python train.py --num_hidden_layers=11 --hidden_size=256 --n_experts=64 --experts_per_token=2 --d_expert=192 --d_shared_expert=0 --hidden_act="swiglu" --moe_layers=[0, 1, 2, 3, 4, 5, 6, 7, 8, 9, 10] --router_score="softmax" --normalize_top_k=true --routed_scale=1.41 --balance_loss=0.0118 --balance_bias=false --init_std_router=0.0189 --lr_router=0.000935 --num_attention_heads=2 --num_key_value_heads=1 --head_dim=128 --vocab_size=8192 --norm="rmsnorm" --norm_place="pre" --norm_eps=1e-06 --positions="rope" --rope_theta=10000.0 --rope_fraction=1.0 --qk_norm=false --attn_scale=0.0884 --tie_word_embeddings=false --parallel_block=false --init="normal" --init_std_qkv=0.0408 --init_std_o=0.0506 --init_std_up=0.0584 --init_std_down=0.0584 --optimizer="soap_variant" --learning_rate=0.00672 --lr_mult_up=1.44 --lr_head=0.0133 --max_grad_norm=1.0 --warmup_steps=200 --schedule="wsd" --decay_fraction=1.0 --decay_shape="linear" --final_lr_fraction=0.1 --batch_tokens=[65536, 131072, 196608] --max_seq_len=256 --doc_mask=false --train_tokens=504200000 --max_steps=4293 --dataset="wikipedia_en"
Below are experts of layer 2 (counted from 0) of a mixture-of-experts language model. Rows are named router (the router's row for the expert), gate (a neuron's input weights, with its number), up (a neuron's input weights, with its number) and show model dimensions 0-255. Each number is 500 + 25 x the weight over its row's rms, rounded and kept within 0 to 999. Numbers have three digits each.
After each expert's rows: a language model's description of what the expert responds to. This comes from a sample of Wikipedia text that the model never trained on.

# expert 15
router:465484484475531506546519519489490533499494515484486481469503478456507532479501496454504497507492463465493506476439467538550494521472484504497532522468522480528472563527508548470493502481466447511493494497487541524517505520525499516534490537468490480463496484522524464527512504474521516488496478498510458520479452490538511545488493525498461500503492500525542485445520511562516478466535473536483515485509530519496491499510455473506511504461466473504531517486444512539492500480473504503510509472505466496552510509526527493501528520496512510523531482480541528516539513507531537488545510518511490488480475537543495479519483491509501543509467502513478452528504548537491507467490533545536494490490462529502456515516473485503500514483482503522531480503542526505517456500526484
gate0:475500519483505474513537511548492511548517531510470469490492507509482542498487491472494486470500482468479499484498459449541533512466438454540520454518533484546514525511524488538496529513488456457564511526497486489505545503522501458504489492497481490438497505510508517472488495521498513501543515480474581497502480493509508527490452524523515515438503477465508496449514522491478488511492493484483509486510480557531485510524523475499517489528509454495521474511498533486497483505527484511527520522505581542517487450475455502454499542530512513489461531510475511503484498528476500494505498487515463468503533503501487485519536518522486478476500520529535506509515481536511527522485511517536496498505498514508510496521511488529502515532485520506482497507482501470469491470577516
up0:514467486484475511498561484507475489518475473496468499557546486485498541488507482532470456458448510501476466512476510444499509498500484531526517499524513533465507505486473541496492479522527471504483522515482503503527498452511513474522483522508484515507518473505523451495508490550512483499453541498483534516529504525509508495535486500507524465483479465554507503528533508526478485494498464501515503509516503536555518496505556506521482525520493498465521496490527520530509479517538486473531522511510520558481477501496484503478508517473515526495498523516524527551499521466445521490523548469497512537540500481467522506503530490512480483475496500507550487473467477545479491519487518493509464463483485498514501512496490534508522527479508560488479516499493512479429436474572516
Description: Participles and -ing suffixes

# expert 46
router:523490535506503535524476483559489494523486507510547502533475504537496562474492511479493498463532526486492496506459503492506531514491550521512536463512500487500502509498460479465535537506493474499481482456558498482515560479489507495504443507507527483471480489464523528508459483506565511474503538512520479500509533527549536534467538521518537474477508515459504506418478499527537486510486506520502501496493526479481470505484500467470474499517511484499495511476480521536523512407513462521502473486501437502489494470468487493478513524486512512510466475500494455488480542511495482496510475523497480521472497496490484532449507502550494475529527472500548539518530517493519507495507499502474522482515515470477443480496503477528504512491538495521516493494483481505517505530477509
gate4:487514488493515465546488505497534482508533497486503506523537527468502476520486469497530534531517479499521534484536503459507477453485468510505471517469500472494504548501527512450531487509492541485478474502514524484452512513492529456483556520501483523532490519536483515518478485522499535492544490490522502513513529528468480543528510497502489502485502525437478502467484482527500505467451473493498524486442501563501478510539500514484514522464492427539508489478520541494526499494527525465448483504456518475482460478504543509526518507506489489520475505518567551499521493528477478489485470527531454513488507521514487540499493490483481481503482535527457490475478506489491499516496476489480481489506501496462465464468471493525487524452454516466518490463483462494506523521528490
up4:549482491486496497495534475492515481494535493507522517490466502514521523494524548495532490514495543527470514487509512472493528491519495472493491460461512512497476491510490520487471474514471518546492483503553539501548510477527521493464462491508489468531517491523479550499482492508542499459473485459516498508499513446529463510469524464507514452468526441473463484482500469516477520527485447499527515535499527537529509526506506509526480497465518465535479497517510517545536467494529460479510491506501494482500520483506547487475475476556511521508524435550484452493505513498492462522503511514536502495489507529473514463531474482510517490477479494522484524501484541459554479490495489458498468473511471459531419497510535518492482488523511500474512483482503503495488507536544479
Description: Digits inside years

# expert 22
router:508552508492532495499520505456489522498507469497492516519485488478517513530517521533505473515489507536505557513482463490497502487458493578509478466482467562479517486492484533487475493491505479514503487502477465439459526530503493495486474550483492549486512500515507500501502542509463483534525514489507524498503511473496525571524499480497535469498478475487497469513547507574511500449480488511547464484477497508469508514457469471526498474462491520494520493488467502505501493491481524483498533507542507488488483514486523475455510534516489516542472489522498502472514508521541505483478524487475485518502520462453491518490532554499532479541486511478482506513503498459486532513530532447500510490528484496457535526550517524505535531493554504497486502503474539507448507464470490
gate0:508515504488500496509453504482491523531457503510527491515496515496490496510506543475506520522468494495533509485500514527501487493478485484553452522476519505477528482546500481497492512490526454503511531543499461489493494450500509443540512536480493506509540529525497503579520484497512485495505532525495471513477511509462494516450496502512521478474476499525522501473501488492498443519510502463468516531503488494421511473498468487498486451473522437508454473469487501568520525560479485506474504508502477514504552489490522468493497457482533491492485494508532454540534472483470514492496507491489470480531458478522488472515515500448486480482532489504511481474536502485518500480525511488475510484551482544483476502526508508473537562485519462525485546504548492476500474487506502
up0:513501481515468514501509498526512483525535519477465476465504518523513491473465486541474481485516492493461486516527508483488501509545532547437502522508456476505484499438491494502528472505510525526528490495485515481510498528487472551455508490530537509493474478479504520457508527488512515489493485466479515484499476475527500473562524506482502520520485490508481502509486536487508575447507480509536492468491511486563483529517518479518469554513458538486513530531494500455505484416499530502488467519493538511471470501465458519512473462499487518496498489484496530454477506474520481495509479514487521532500533531502514519478521522500512510555492502522515564479472513510480531489477480517520493501480508450528495503468506507523480462533516516501509458488448513551503520534529498
Description: Apostrophes and accents

# expert 21
router:503551537534503480489517492508508492494462468525493476473466513519503469513425487515480470492498511483498529457480525483515512496483488495498433497497476501481497480492446451481489487502529492496492509529487483493500475492517497505498488496474511504481534506484484495481434515472460483552538490492531487484483556494460561477497493534492488510526500483501541473526507521512484554485467481537471503512482501475464539521460470520501476561541500512540485477545481498519471487465505467505503515479514483502510507472496472473492490514465473532491536539503465507467455527494478530525484512493437496550467481456492492512498498494519532519533505473507442430506466479529476475480497501522497479492489514459486479490469503507533513484511498518520496482460503542497468508474489541
gate0:506513510501514511503529554487542498518510505533513476518480521528482519539517500542487508551507523470479492520471492496467504521536427449506519496487472494497526479532489488487494503538521480515549502456502517530492488471519532478486487482524529478519514532489514479505455504559517519493476523508495489483507531515516530520540481496486524507476527477499506513542490496512536449467509503548474481464531489477453542493516467513507523501473546500537487492492468522515475548490485505507486530488527531522521501501501506514525526487509467498500442545455463477491504487486511465488532464475464493475466514556453465523504510499502500498443486511502475482474519500518490467496473483439527464488492524482499506511548510462536546488453550479510474525504496477459487487478485481
up0:499547529506515491505496523500519512509465480528543511519493482509439481512511500528503508535553505481481460497504515519482500509508452490522527472476538493501528490497526515476511509559488450458517489496515519517526469527489487475480497509532510532530464504499500447525431479530508519489477486495498507525498538491476567557500489504500528520483503525501483512568477542439527475478488499472506539486485501479500536497499478549493536451513454526478472514496476508484506516524486473527538496503549502491526507508508492522524494475505457529497509499467508478511495461512483476521498550488472467457515493498487450509504489512508485476470521505553494483474480497520454481482479496516490453471469509479513520494503523481509544501475536472549465485472488488478456505526461464
Description: Table row pipes

# expert 25
router:541551502480479502539509502456525494499456485491514506492539476476530499512482516523521522462469469498502491500494513517475543531473489536536490490476483470527483491525488482536502505463486501444480533464458484488494475478486514472504492480466523549508476513496486460481500541495506501452535492491539485506469449481500498479481480519466516492513551518537522483477511474529517507556505499475486518509490535471473498524515488442513492497518484478529497510467490554498511525504450477472474529496501475459490468495449504480459522476455526520497539474490518513501507554534482506493519486488514494493526509509488474474519539537524496543487475498515475458528477508523499510482491532531513506541556493514484489486518478461512512549499571513503521473501473526471554508511493462
gate0:495526528532488548507514501508510560517522527527487497522520527520487468490526484552477481535518464546556510483513541503485492508480526502464496471469488518466509496460479496490529540478516481493485461559504523485492481491498540481514494538513478498485505477547495475501509554511502494497508502496540452475525514426494510485532467529512506514470494474567499531505449458468514488453514525490505473503506489465541514495484522474526516519469492477460554527530475507497503508465478511474478471449502475509492474512484460518491517459553512530457493528505470469526499472494534515497494488489491563509492489492510499525498514506493487490456465472491481480489516476457525501535511514500498507492515497507537541524517527490537533523463497513460483475521520515482489513469492478
up0:469505498460521481491498534477485475484484511425491504498518462514512527505449490484485534482489532494430523481496482473484476503532522488493487516483488483512506519512470498476496538516533502490536506447496490510495475534508459550508508479490534550501486509496494490525479490489490518533496476526503527501513478499485446513503506473503527482541497495446533495521557524556504504479467485502535555507512546513437491517508502460501475522530543541494468481458507483458490550531475541501524496502519549509508537442501546539549484521485514481500514418530512540486506497513523526486480510506533487513553503484508520522511505478504480482484528515500480498525508517511465495522485492484495514528492473527506485496488499496462500493518502532554518489516500468537476468493518504
Description: Past participles

# expert 17
router:452453496465485488535516512550522476516535487513468527527516548513495508522486480495494496477498435463447497516523510500490450497522516543495481551479512561531568508480446508501535500527527488466503465482491453505517472496504487501496513496559517477503486498474493508501498524477527504475465502520496451510496536487480486529499503507532536512488525488533462531532457525510465474534521531494484519487543530493508547476505514513483525574522484516508488494505494476514490510518505502510499468486496463537504525485496504505524484522472518495538452518511537489525530459509479525504509495518547474501501480524472494503479485511490491485517456474505513502519520527468469454533478490490566491464523477514496505534524485504496499472536494494468531513538479468490502532503532540
gate1:534468475476570468441558472533486507479495536501514496488507488548481520509502482473512523517494490515459512514516454506531481515521503474522473495505486493509492505473566509478496488508513529519508483457501516511497486480474479504504553472507501464530527514495485512503512516501496543505512554533546501488447508524485494468532483487511492506513499486452472543504488502507555521536501465541561482513488488488528508510507486509467475504493454525503512473516485534485513462508458467484506509468502495538521490480538506478499464490443510486507542498494507505504570529505478474562518482502458521472467470460507444484536480496538454528509501530485542498507489493487502511478475513472469493517563488518488509497449495487495489473532481515523474489514487522491495501471506514
up1:494517482499472514567475541457445490511526495499479492523481526469519510511501503489503502472481508460550487505467520527508494521482531523490505492496522526526471517520452519489461460452471470494501536536502503494524555522498521494468468533507463523483496516515540521525504484498466451492495455447492501494525490458536466526475521544466505481472485480519548505457495523486475492470497513503474508521496496465480507467493501508542522499486523505475481538477500459443474530519507507497486511520501497462491484527481481490472503526535507528518480488516467458502472508472539481465498499492500487537550510532509523504495524522478531455511473496532485512515483537513479513500476471531531486503457519470480488446539502508527558539473544495464537515513539469480485503477501500
Description: Capital initial letters

# expert 49
router:530503472514484512495493506487483487498474467492500489442491467490528519540466517561538492477487509526483499480519539475516531506455499508518468503527539480543485490506495461494534527495488524487512489499531488485526468495480483536475484524479466520478505480485472557469519507495459441530565467495521505496505526494513502523527483526497482514554492500477477510494574515488510532508484540523455531506486499471482483487490501538544517530482479511481474468500481526483486495528517476487511504510533501490483519510479509496481506518458471507540521496562458520474509494508507476541534523456481502522549510472473521523552514519456492512500495471482472524502533497506465470491533522459467439486490518492461505538510513478509516520486543528548517483506473503495448530476484496
gate0:535486485506525459489477521519501505532504531491522514514498499481482443520494553481502500478502481515549514531487516477508487482489561512528469519490486481574522508486461544461502511451479509483516456496528502483478488497525483531486514526491515541512515506516536489518539473445496476480492532525447510504513462504502499533499524518483504468519510518461533485483526493481496487538477494498499521512493493499536508455528522504488505531466470573528501461489493489485557465491492482523480493499486484548487505483458484520521469493510486461496504515452480527534504535497522501544496464475527499482497538535478502489553455505501486446494469497512469501469522496537492486508450561516458502489501532465500562500519498477522493476515448495527502514484533494510480492507497501
up0:507512521496472545467519472472501463491498456500484492515521429491533494486472492490473516486476510503504524520518483528509516507501458503498547534528514502478532500494505472506515488541497512536482512514481517531515537505515510468532482471490516490520469501503494498490445480520510506503484502512496499476509547523474487499519485452486468508458517467545499509546490470514441499454483485537505504486509522511490488567438497485472492480524508467447485549528495456506517506492510507460510521551536505481538487527531448482514517503474522494479482481542545480468533458539538512488497500505488497494495504463517488511477498502495498541534501491504498487491475496437556494507519488485542507516479460517459448480485468497488482531518502538503543490530441499479490470540509464
Description: Table spaces and ca

# expert 10
router:499526489532561513461464513489472481480444470512522458522514528491491490528502519490497534468471548531525545539543488503472494503463512510509466536500465452562532484462453462489495487533497498442497460509516476468495468501555475492501486485520512527464511474529507480500532508541517470447507507486478502490468498499485564488498496456466513525482483447479485486506501512439475499501480492535528519496500490478523498513504461497519474464517479494478487496542496523501500500483485470560518509518508479464508511480494539513512502497545469499466505508514483476514508504493487494473504495490448484498524533462480509507473507501478497547464485503494482497564510483460486528479527511502492503516523532550511526514485508512448437484492507508497506489526509485499515475505511471
gate0:508477507515494518475475488482499491546486507457526493500493552522457517499517489495509488511550506557478502515491513554562480494469490489533477550480500496463550495487510456473474513526497485487483484516503472496509502500504513547553505555498467459469513463493490512500497492549503527494475492507510452471470481461488553508501487513515463502495492518476481485487498512506509481502503501502499506526538468511517479505496479506498491495510466474476526502557487496526504475493491520534477482502496532537493556506462503491498471467530478516526497471496480524513514508491513530471487487519509508504471502460429483520530498432474517579481509509543508517496494502506485507497499554496533505489531501502448484486497527522489442478523465498522544535480489506520442459486546457
up0:475511509501515533494484476490520469513474522535490472459510533476487497473485517496556485493556486520505456497516462523502502539535511514481491509465488516487494532524540466530461510517478477469490480524520487487474485458503522489549481510503495496480523481525474520488556499525452516505489532473532501504509491477498482516505480462491466516476476493492473522497515529488487487524504509494529509510482472488491499525533513492469511507506475517469477461508525479448488493448444513483476471499491550473533495487507487523474531456514513510529499471495441465481491479465466535558501548466472496500464500448429471493527504515480487541476530551522497490517465479495503522499477461511494502461465467503500494492501485541524477505524528487552509531536508482494456478495558487
Description: Possessives, quotes, word pieces

# expert 63
router:504502532461537464483484511485489500546507528489512500537533487512474518468503512535471526512510527518491510518539524598463496482496515501499524485525502530502491530498489475522498489459505480482511452504516469485497508543497509479525510486497464511515496477458466540495486454443485501479453489531513498576486439519503458508503497495473514464494532476501484503507472498503523491511503503484487508520496503493473545504498520526447498470501532526503493506504452459497517503521490528517514498495502476506491484481463468513471493523500506501489536527452516483517500507450551491498509489527563476522511500522491477479449483499469516493464474517490528554530507478483506492532468439462521521532452529492489531541504502521505504498534490495488537559474493511509463517471541494
gate0:480510507509525491491457519476481526524530535477495472516481523491510510499563516495510511493496517496462503452500476514479424490488515464509478493469528504483469557505513521476494495557511525497449558456488511494521517489499509478566519511476559481483541438500515528486520500460492489490528501531493477517470473461480465522533509447475539513523514488495507475504457512509488491519494487515521464487519476529514494486513502483500524473491547483508518514459467501525473494503522526510472531492512502490498462481500484498504519497501552491471444497470517471482466522448484435470507538529518507506459530519481513492546464502526500539499493484467472518488494506504473509468473461506507475510490526469497492520468490510505491453528506557483523497543500513510509503479530532
up0:520479482498448482510515487510494452491474446561488491487510522477463511511464479480471486507467477510561486542508512506535554512528489516485500495541504480517532487486501499526498488489490488505518456521507502515464500486460487512450478519513443518494456522529485475490462517544508494524485497518521518479500547538508508516471491532525470483474517486522470491493537504500481523507501500470475528512493527456466538517501495518491497501539455519487507491504536491481545495474493480491528461507485524483497559512471518483483479494511480505529523499532502537503546508499513578492517506484465492474529494486507494550449527528508509478468539515527488486494505502503532497516531548503491553499499460538496515474486509523463496527446537448502453526482498543520492484542501477
Description: Leading number digits

# expert 23
router:464474487477522484527463511471487504506492534478534519517534491509465500483501507507424508485535460486483452515507519518482508475481521493495524459541480486516531519496539459558511522455531422480499514496531462492457544491529502502497511526518475454483521467500459540532509499472561539477477523525484461503493515506500467494489521528509522454461529530473478514511444519528503492501500480485491492471511505477480463461486492517468467483452530487487548500459484474489517508501501501534518490486523485549508484484518516504542490454542511488529522469468496490512496501442518491516514501556493475504468506541475503487501500511519498472487530492513514488521490504467524525475463462489506532491500473506488531485491504481522530505478493468501481511519492444478486503478470481
gate4:474525523455494521462489498473527511506520490483470495508484502484460486513468518515491511482501533508472489564514521515529516471494523465451517500488504499523519491478537593501520502535504492506492499464513486542477517445530473532493534511499472449460463490514554497523573519544538519511487500465493465494525511483517490532507544525487539509489486516498514522545449501499487466496531456493506463458501504534532516516516512484480491488536486475507466466498477495502541503512488491469500521515477532487500506521501533506527459534504545491511453539516544480529462490504501524516538482528511503541489540474484501510483526456479496522535527471523533523542443496535496505491508506499521535481517472491481501541510499530494533512500500480475484477519506464515520507504491505
up4:509479492585468464523509552490520484487515505484500510462500516496506511521539500528508530519506516526505501488477483478504507528489510536537470525538514512517472475525499485543513500499505500461529494499498514505531511522465493511481493496507438496537568525509533528460499473501501474491518512531511572515465476535508516485531470474497470505511486506539471524509499515483513500529444538473496536523527492485549508517509482508526484488470485500495529522531528532525497512492504505465494516494494522508478511537461468485465496485501450530533518494470469519482525512490467456503488519481488526510540494506514506496502513490579521464478493509506554523474501487482437506496474521515533538530508474530536517525542521458493477511563543483518498512510531521492527473537498529
Description: Digits inside numbers

# expert 12
router:464506530476499518477483492496495488491500500535501484474503477455493518496508464497495472551493531519502529441469523546503467508456488529515478508506545485492493465522513516523512487515519466461462499528573489481527507516479476524531532519486456491504470507476499448486484526477480525496491543458510500492491464548497463508491513469482496523528544480486520522540497504506477452465547559521529513491529520456548472511515537527495474463482500500517494493483497485505500526503489461499469465484482482516533504522533525495502469498500481481503466485490498512523493482463468522453462539501493482515502536492476515489496498537506470552527460499518453539528495537464498517497493491509498538501484531508541529550501532510490514498533497482496529482491532548532459450502491478
gate5:461521504488483511509505446514508499482496511512519474511494480472485485485520491491495495471480520525522500541527519495484498511531488513468524500475470500496516504534471504511485534531507511523516532506482509527470462536482534496467490540558489527497519468491473502518545555505501499493517554493495501516504528493523468510510525483474468481431473476477504482485518514488549516499492482451473480459486470547488492529486518480497493477492500490488460529495450466470483491483514511475471463499490525502493454475476511516454499472491470522468494534531496497511494524504532497466546534498508472499515501453512536486452541515524533535485528441464470542516506523470549480494515441492475516544517506498514469524528493537541519513566472490508472559483497508475519531484464485
up5:456491509530480486506518482502483492544504505507496480514480514492504514468532458503501530474453520551554500514482497478490478513535466514491530454493499474492484480490491492532521502514506566518496481478477519483488487531496583519513510503534469519512485509523506507511547503483461534474506506459539549507521496462508517511509478497529465518449473474486523515506463453491455480471485493503450495516451478471471502507467467496481505502490473478557491526547495497521519526471533530511502431501522510506489508500493475498464474453455439505451511533514494510496458513524530497468471491522507493495465534539467508485466518493522524484504515518544534519504495496483492525504502484548535522549511503501477492536479515509501520460538495476491473532510470488480487515496481496
Description: Plural and word endings

# expert 32
router:523450499484488493487488476487465486476506494480506520521504467460509525548478482526505528526495525515524481493495501547451484513476526526499486489518516503530474520491444490500474525500534476468512471491541515471521474534511557553515478535491479504459498512544539469501478518495459504452475507537538464509514476520539519497452474508508475476517505534500493468506504489509520532509486465514509511553514476475508477500519480514505477483507481508514469528516500518457504467510483564504558474487517472512481525508540472463460468557503467514475506515478497494489472490464492498524520522499513457509520492503517471525500494527477497514536525497493499501505496475516493477540463557471492545510534491455470464534476500552483517526493510478523548501483477482533454539489479529
gate1:485465519528533506499530471438501464479519484528472485505499501526471464541514537530530489476519500551503495480510501506552529490491526476476463533549478478476510530540498504475488479480478456507462507472531482512503513466527508514501545524476465533530503482508499518513442476498511493489518491483526465512503519509518520496481504493495510475505482480472506505482503465478521529440509509468515472500440471488509549463498483493468521505480502422554490486478518499524524517461502483485506491482491479529500528495528542505492525509530515488487498493538521506514520548475541550544470458503493550501473473548457474536453496505505498506456474508505486544509483481471486502506513499501533500535506522466470545509546499480487555520515496495503502534505517517472503479484504479
up1:497552474515488549531538494500471497486498508510514505511497491490522456472506494493494496447476508494567471495518497501507533508510518524499510524494512497505512549496493500551483498452488486498511483504523527503522523516534508515502486530536486456565466443468512458508504480492452519508508520462489508520491464470515577529420490481496502469524513473496525472516492443481512486506512539513491477507499491507503528473487465536502493524492505497544507519449522487514481485490522473519463469515528494530491484542521474495478522491475499490495462489483549484529509533524499511459541544504549516499498529499513520470517468500466474470499510494491461535473477494496485519523488537517516458532535545499514479483540517511483502483487511476487502454489454528502509502434474480
Description: Year and number digits

# expert 11
router:484457513504474469517478486478522504500518477514465528531497484535492514523512511536541522504491499517517559480473519508483524510444521518511504522538508500499478468499498504483494508507480455496507511533521491482485442513466494507531533500503446478499510483515507420508508532482469468509539507506539523491484526524511562434521506518497481523484540481522491488498492517473521484501479534533493528523463481486450525495460481503520503515539521487510473523539514433545506509498471467523460482499442513460494506450499470526453523526523443512506491508523470497486503486523504511525503517488484505508536512524519507521482479530503486465525496502469514463490480529482487518483513553508459483513505525468514505478514554480489515539490531530520526472481465488534499516458454509
gate0:509504466486541527508530516494494503502500513557471477524523482511483496498476530463479500498523531471467523557519492494509531526518482522471539509553485508514525507516487472531514472517507558513502481463520544460481538526507527485524544547499533498517491484514499506552484478491555489483499533496495480493526487479514497479510528491507524508508475491502541480482498498519519463518481533501509485493440499480482495533529480515486478531489492493508495502489486500498505496510553486545520495520445514522503524475545487495436520529530479458469497498520475518470460481498483455481466507466494467530533486482474466483500463524455540491504523525486465488510490498479460464520552491517490516494518482481543482504554467529543522554538537476526531494542466489495462508510483504
up0:496511527524485490493447488530507511477493518459495497476473485486495541502522555480534462487466495548480495482515497529489475463514510480514496487472522463503502502501510526467477490515495499506476541536508467507496484467475498523500471472497490504447518514453506508477497492521472527502519461533509505467498531529465539524522469506497508521436473537494473498494486444483487520487497449478512520498530491504554466488502506507523501460533470531496487494514535512482495518484437501470467480484511520491492513531501523522518488481479526515535514475526545517511500520532515495528535488530501503484443543510516510540483555499528485493514478472513486461483488458491561551477485500499513523474524530507443512515470526517505489450477494504461495469465461511562537497491551504
Description: Table digits, -ol endings

# expert 26
router:489520447508486495546451477494461448468514442522520495480484462482485517542474467492515531475477533518518543509526491491509541516510489502510480514477494501544464445507513534503478543496496487554478490486543499477519481514488484454496508476530496461450519498552525498484514552499526488515497459473506497515516546491542532540508481504475496503545511516501473496510458522471491548544515485522489489497530453507475519509488511527503520486490543491516477449522465525475505485483521491489451530501511463489482556484485517520533506506492486506574482503506498508472510513542475485503493520477472492525542540495504479515509527500487510524519474524500508524519505477516507483501516492460493486448474528486477483544543530506500500512482495517484515476464480537533470534481501478
gate1:449482512473500511479513504532494532496513472527499491559496518509528500504494457505498492514466515483485495465473503546473544484537511485540503507498518496509493437519535525514536541480518474459528531524533495486538518482442446492457464485486520502509492481481504433466500490469497489511541502529444494487531513473501527511556520536460474480497514511502543492481476511527491516476511469506507516487486479485454507470524496502550485475498505503538549506495510490504535516478484546494498494494480510491485473543577473480455471483485495506495500484489504540486523488505479493524506514467540469515485480486557506523493507488503497548521473479552510537541505526514513476520501490524473514464507510517518534531518493496529492483511500507485453511541521518481497506548519549
up1:465474481456502507479526499523472500470537476507530488540512522491502486502515443510490501523467528487485476483482516527499550470533489479557481498514483513529471448535489499515518554523505473464474495542495463504541508483481465476496470488484470470533495483483521452472499491479467483511534493482457450502517486480470479520553556490492479509542483508496520485456520538496534523514496490500515515500492465452485513487521499497525496463492482473527497525510487466498563538494493531482517541481455512505510460544537488500486473479484505517471510486501523520501486522493466509513512482485539491496458480502526490556493514474505492534539491483522525555503520510516514465509512477493462509479489511544510546479509488503504506467485505531511463500561519552491473519538528521
Description: Single-letter word pieces

# expert 6
router:522514475547475508462487537498452490484494443496508517504522465534522492513466547502510573512492524517514540486533532482548542525509476538514507489501464525473473463474480519482478519521500528503487498535486507489467485511467501542483530504468517504470519484488526449460502518490465466546568477511504531444479512489476497512502486526486468544473491494526513463525536489488539500494509540524481549529519462496511483536478464518504490508489457504543494466524496495508507488500468502480506505495477549460507485493511484503480494505478451558482497478552472530451507497545499518495498506460510467547523490504526473526497542531517494483498510476473491495509535501544488495467535532474482498509498522505480497504546499516474502488473498524475491471496486532486478492487485479
gate0:469494453462498491510505496482524472491536497501504490508476486522489497471461511500486488520473468466494485454467503542517484481483516528511478478478486507458503534494497468471502537495501533504500487481517477490498488484534525485495482512513472524504505483511446475492490520475465493513542500488527454482470481509513488486510510502459505522517517548524580542491521528508512457528504536446537502571513480463497491484499512550468467511480507462489516478473456455475485502473473521537484520490521495527479492449504492535485470495509555448493477478480541506495484496500501506487513511500532502464525507493477501466455474499460519442473454497504526510528471489455510507522492504527495493507470499451513478493545492513518533454508492507458508518471483472511526515446493437
up0:492516476509501516513501505489503500523520524522454478532470534492499521491450521506496494536464456477511486515515501513478504486481499470470502466507529483456490522453505517482490547525506508518504501472506459485529520485506538474524483490543503490497510500503457502514517498484476525472508496496534501540461502487525519466471550505460490522516508517500492461510504551515495498495524536483517519549552481452486541497520510505459482506513448517482521482501458485464482539484468489484464517469465464500475501474511510495468466553535549480516494510505534550479520503498511507550521477534553505467462518478514523423465512547497508499463479507463529480563476534495510479510535524476515477514488521479500500533488482499515507507498532469454490501486452529553509503478505494
Description: Table signs and nouns

# expert 27
router:493449461467501509506530465507482497503510500496496478554537507536496476449532511497504514553534517481499474484487510508520498463496512504474524480467509507524551490502509446461527491436519474463521489514548518495510492493498477470487507511500492477537523534518509529496542525520524534494502492525474530498511495502526482486479581458523511448490483535473490541509434457545467448509509471506513502517512539499491494507522527501472474491467523523511514520516477482508533522475523483531496509491529486531491522497479507507554486468494514476525540484448495500535487515492514467507508505510480509503482509492483502519484478520534480513506494516506479449524455479522516507476500426458492512513474477528537508497521497533488510508522504497537485515495497517512564447464466480
gate0:519490509437472483480509462535554473522506540510496511474523478549513465522504470478516462535484520449460504483508492527512501483525547494500518476464477569545518537520475488486532495479452493492503504553537486513506469488479462469525514453533483516488481505482517533494477466487502458477516483476469513516481509499506484484496492502485462537493451503458482558501524513528468496455498537555525518526550503524476478537465507468518499460527481509484496501522461511507490471490546479479455480465482457505511521521489478485487519494496510496488530507498527501515472479498492495501496492503474503514522506497500496474485527485495550521499515507497538487489546465486520487473527481484496513528498493484521448491514558498480529533479499500533507436506465517506508479483457478
up0:513493480478490488506504464502552471533490564497521520496515496549532478526504469494505450534492514475460492515475519535509502493495565462486530503498508546522504531528474463500520522478421509512466492537557501518505452473481469474517525472532495483474465505484480511483473470495491450479543470477496513525517502496486520469509489481475474517523462519488464559520500505495486515488482531535518532504541527502488486523489490484519510485524456483498499525517452498517507498503526520505438505467504445506509536491445463484458485494487491500480498515500532489509473461438492514507504483503473531485524486507525494486497502475482553521520520502481528490500541480494515479482475468539506509502496484509507472502534544486495534524527500500542542446496455499480495501482508490
Description: Non-leading number digits

# expert 47
router:487494498511492495518548486477524477526513503478474504499469486527508513487511481490500489539474462494456484526525503474528461511496469514515501513470506489495497481509499460484539493481523556529503528508493508492520492538503487494508472545479553548467508505501491506481511514504483487510507557498498476509486494501499475460511466468493487545508482488515472501530548468504488552482505526506520509478534560508447503533482536502491505473512487504496463523495479504524543501510483555507513477502465520507493450539510491496501496513503491515437543461490496526490480477491536485450465468545487507485549496446544501492484503514482564519522515504488495508479533491510537463469531526467537483548516549508527500474475493509475507517574489516545466494506499470525498510534501566
gate1:462521536538517484508473502533496503489496527486511516482498484504508519508497474548489486550499512484465480511494505508441520514510487508457492478553461511533487475504506523497479465485485495490458488488478541501502508550480506541518484549507448579483469518529504467503493533503536457505509527481477514502478495554489488456483542511518550496489488565503498527507490482529511516505482517514456497459497493484508486506506526473483552481551509502507498464491525536486517551520509518550505514516524497505466491492544530498527515508502507490469511469516451466526494514460535442561515487507499481517527571521497485495491468505527497444486506499496484518515504531531514475488475524511524504517531539528525482506530522533507517488552487500531483525513486516494519505506475503
up1:507508546494478509490486497529444527502542503518507475486511524528486564505500490512475482519556501570464488477508500518492498515520475495510507501497491508478482506474492484480534520546496535497535473477456511506518504527495509518464457513568468530491509510512501491535501545527493509497487521521476504500494478548495503497523487469523520519480465493510535547483515490514490510532525490496492502539514512508501466501534474454494492465512512537515484529498486469533485547511527485518478487528471448448499483492537449532523460510529463468527515498515470530489509478497540508478517519537471480495472532513457471527515461557505481467523507487536478511516484535511511522497492470506530457512511514532536453503471463484473518506513552480483473511501480542485497552523465470
Description: Asian and Arabic names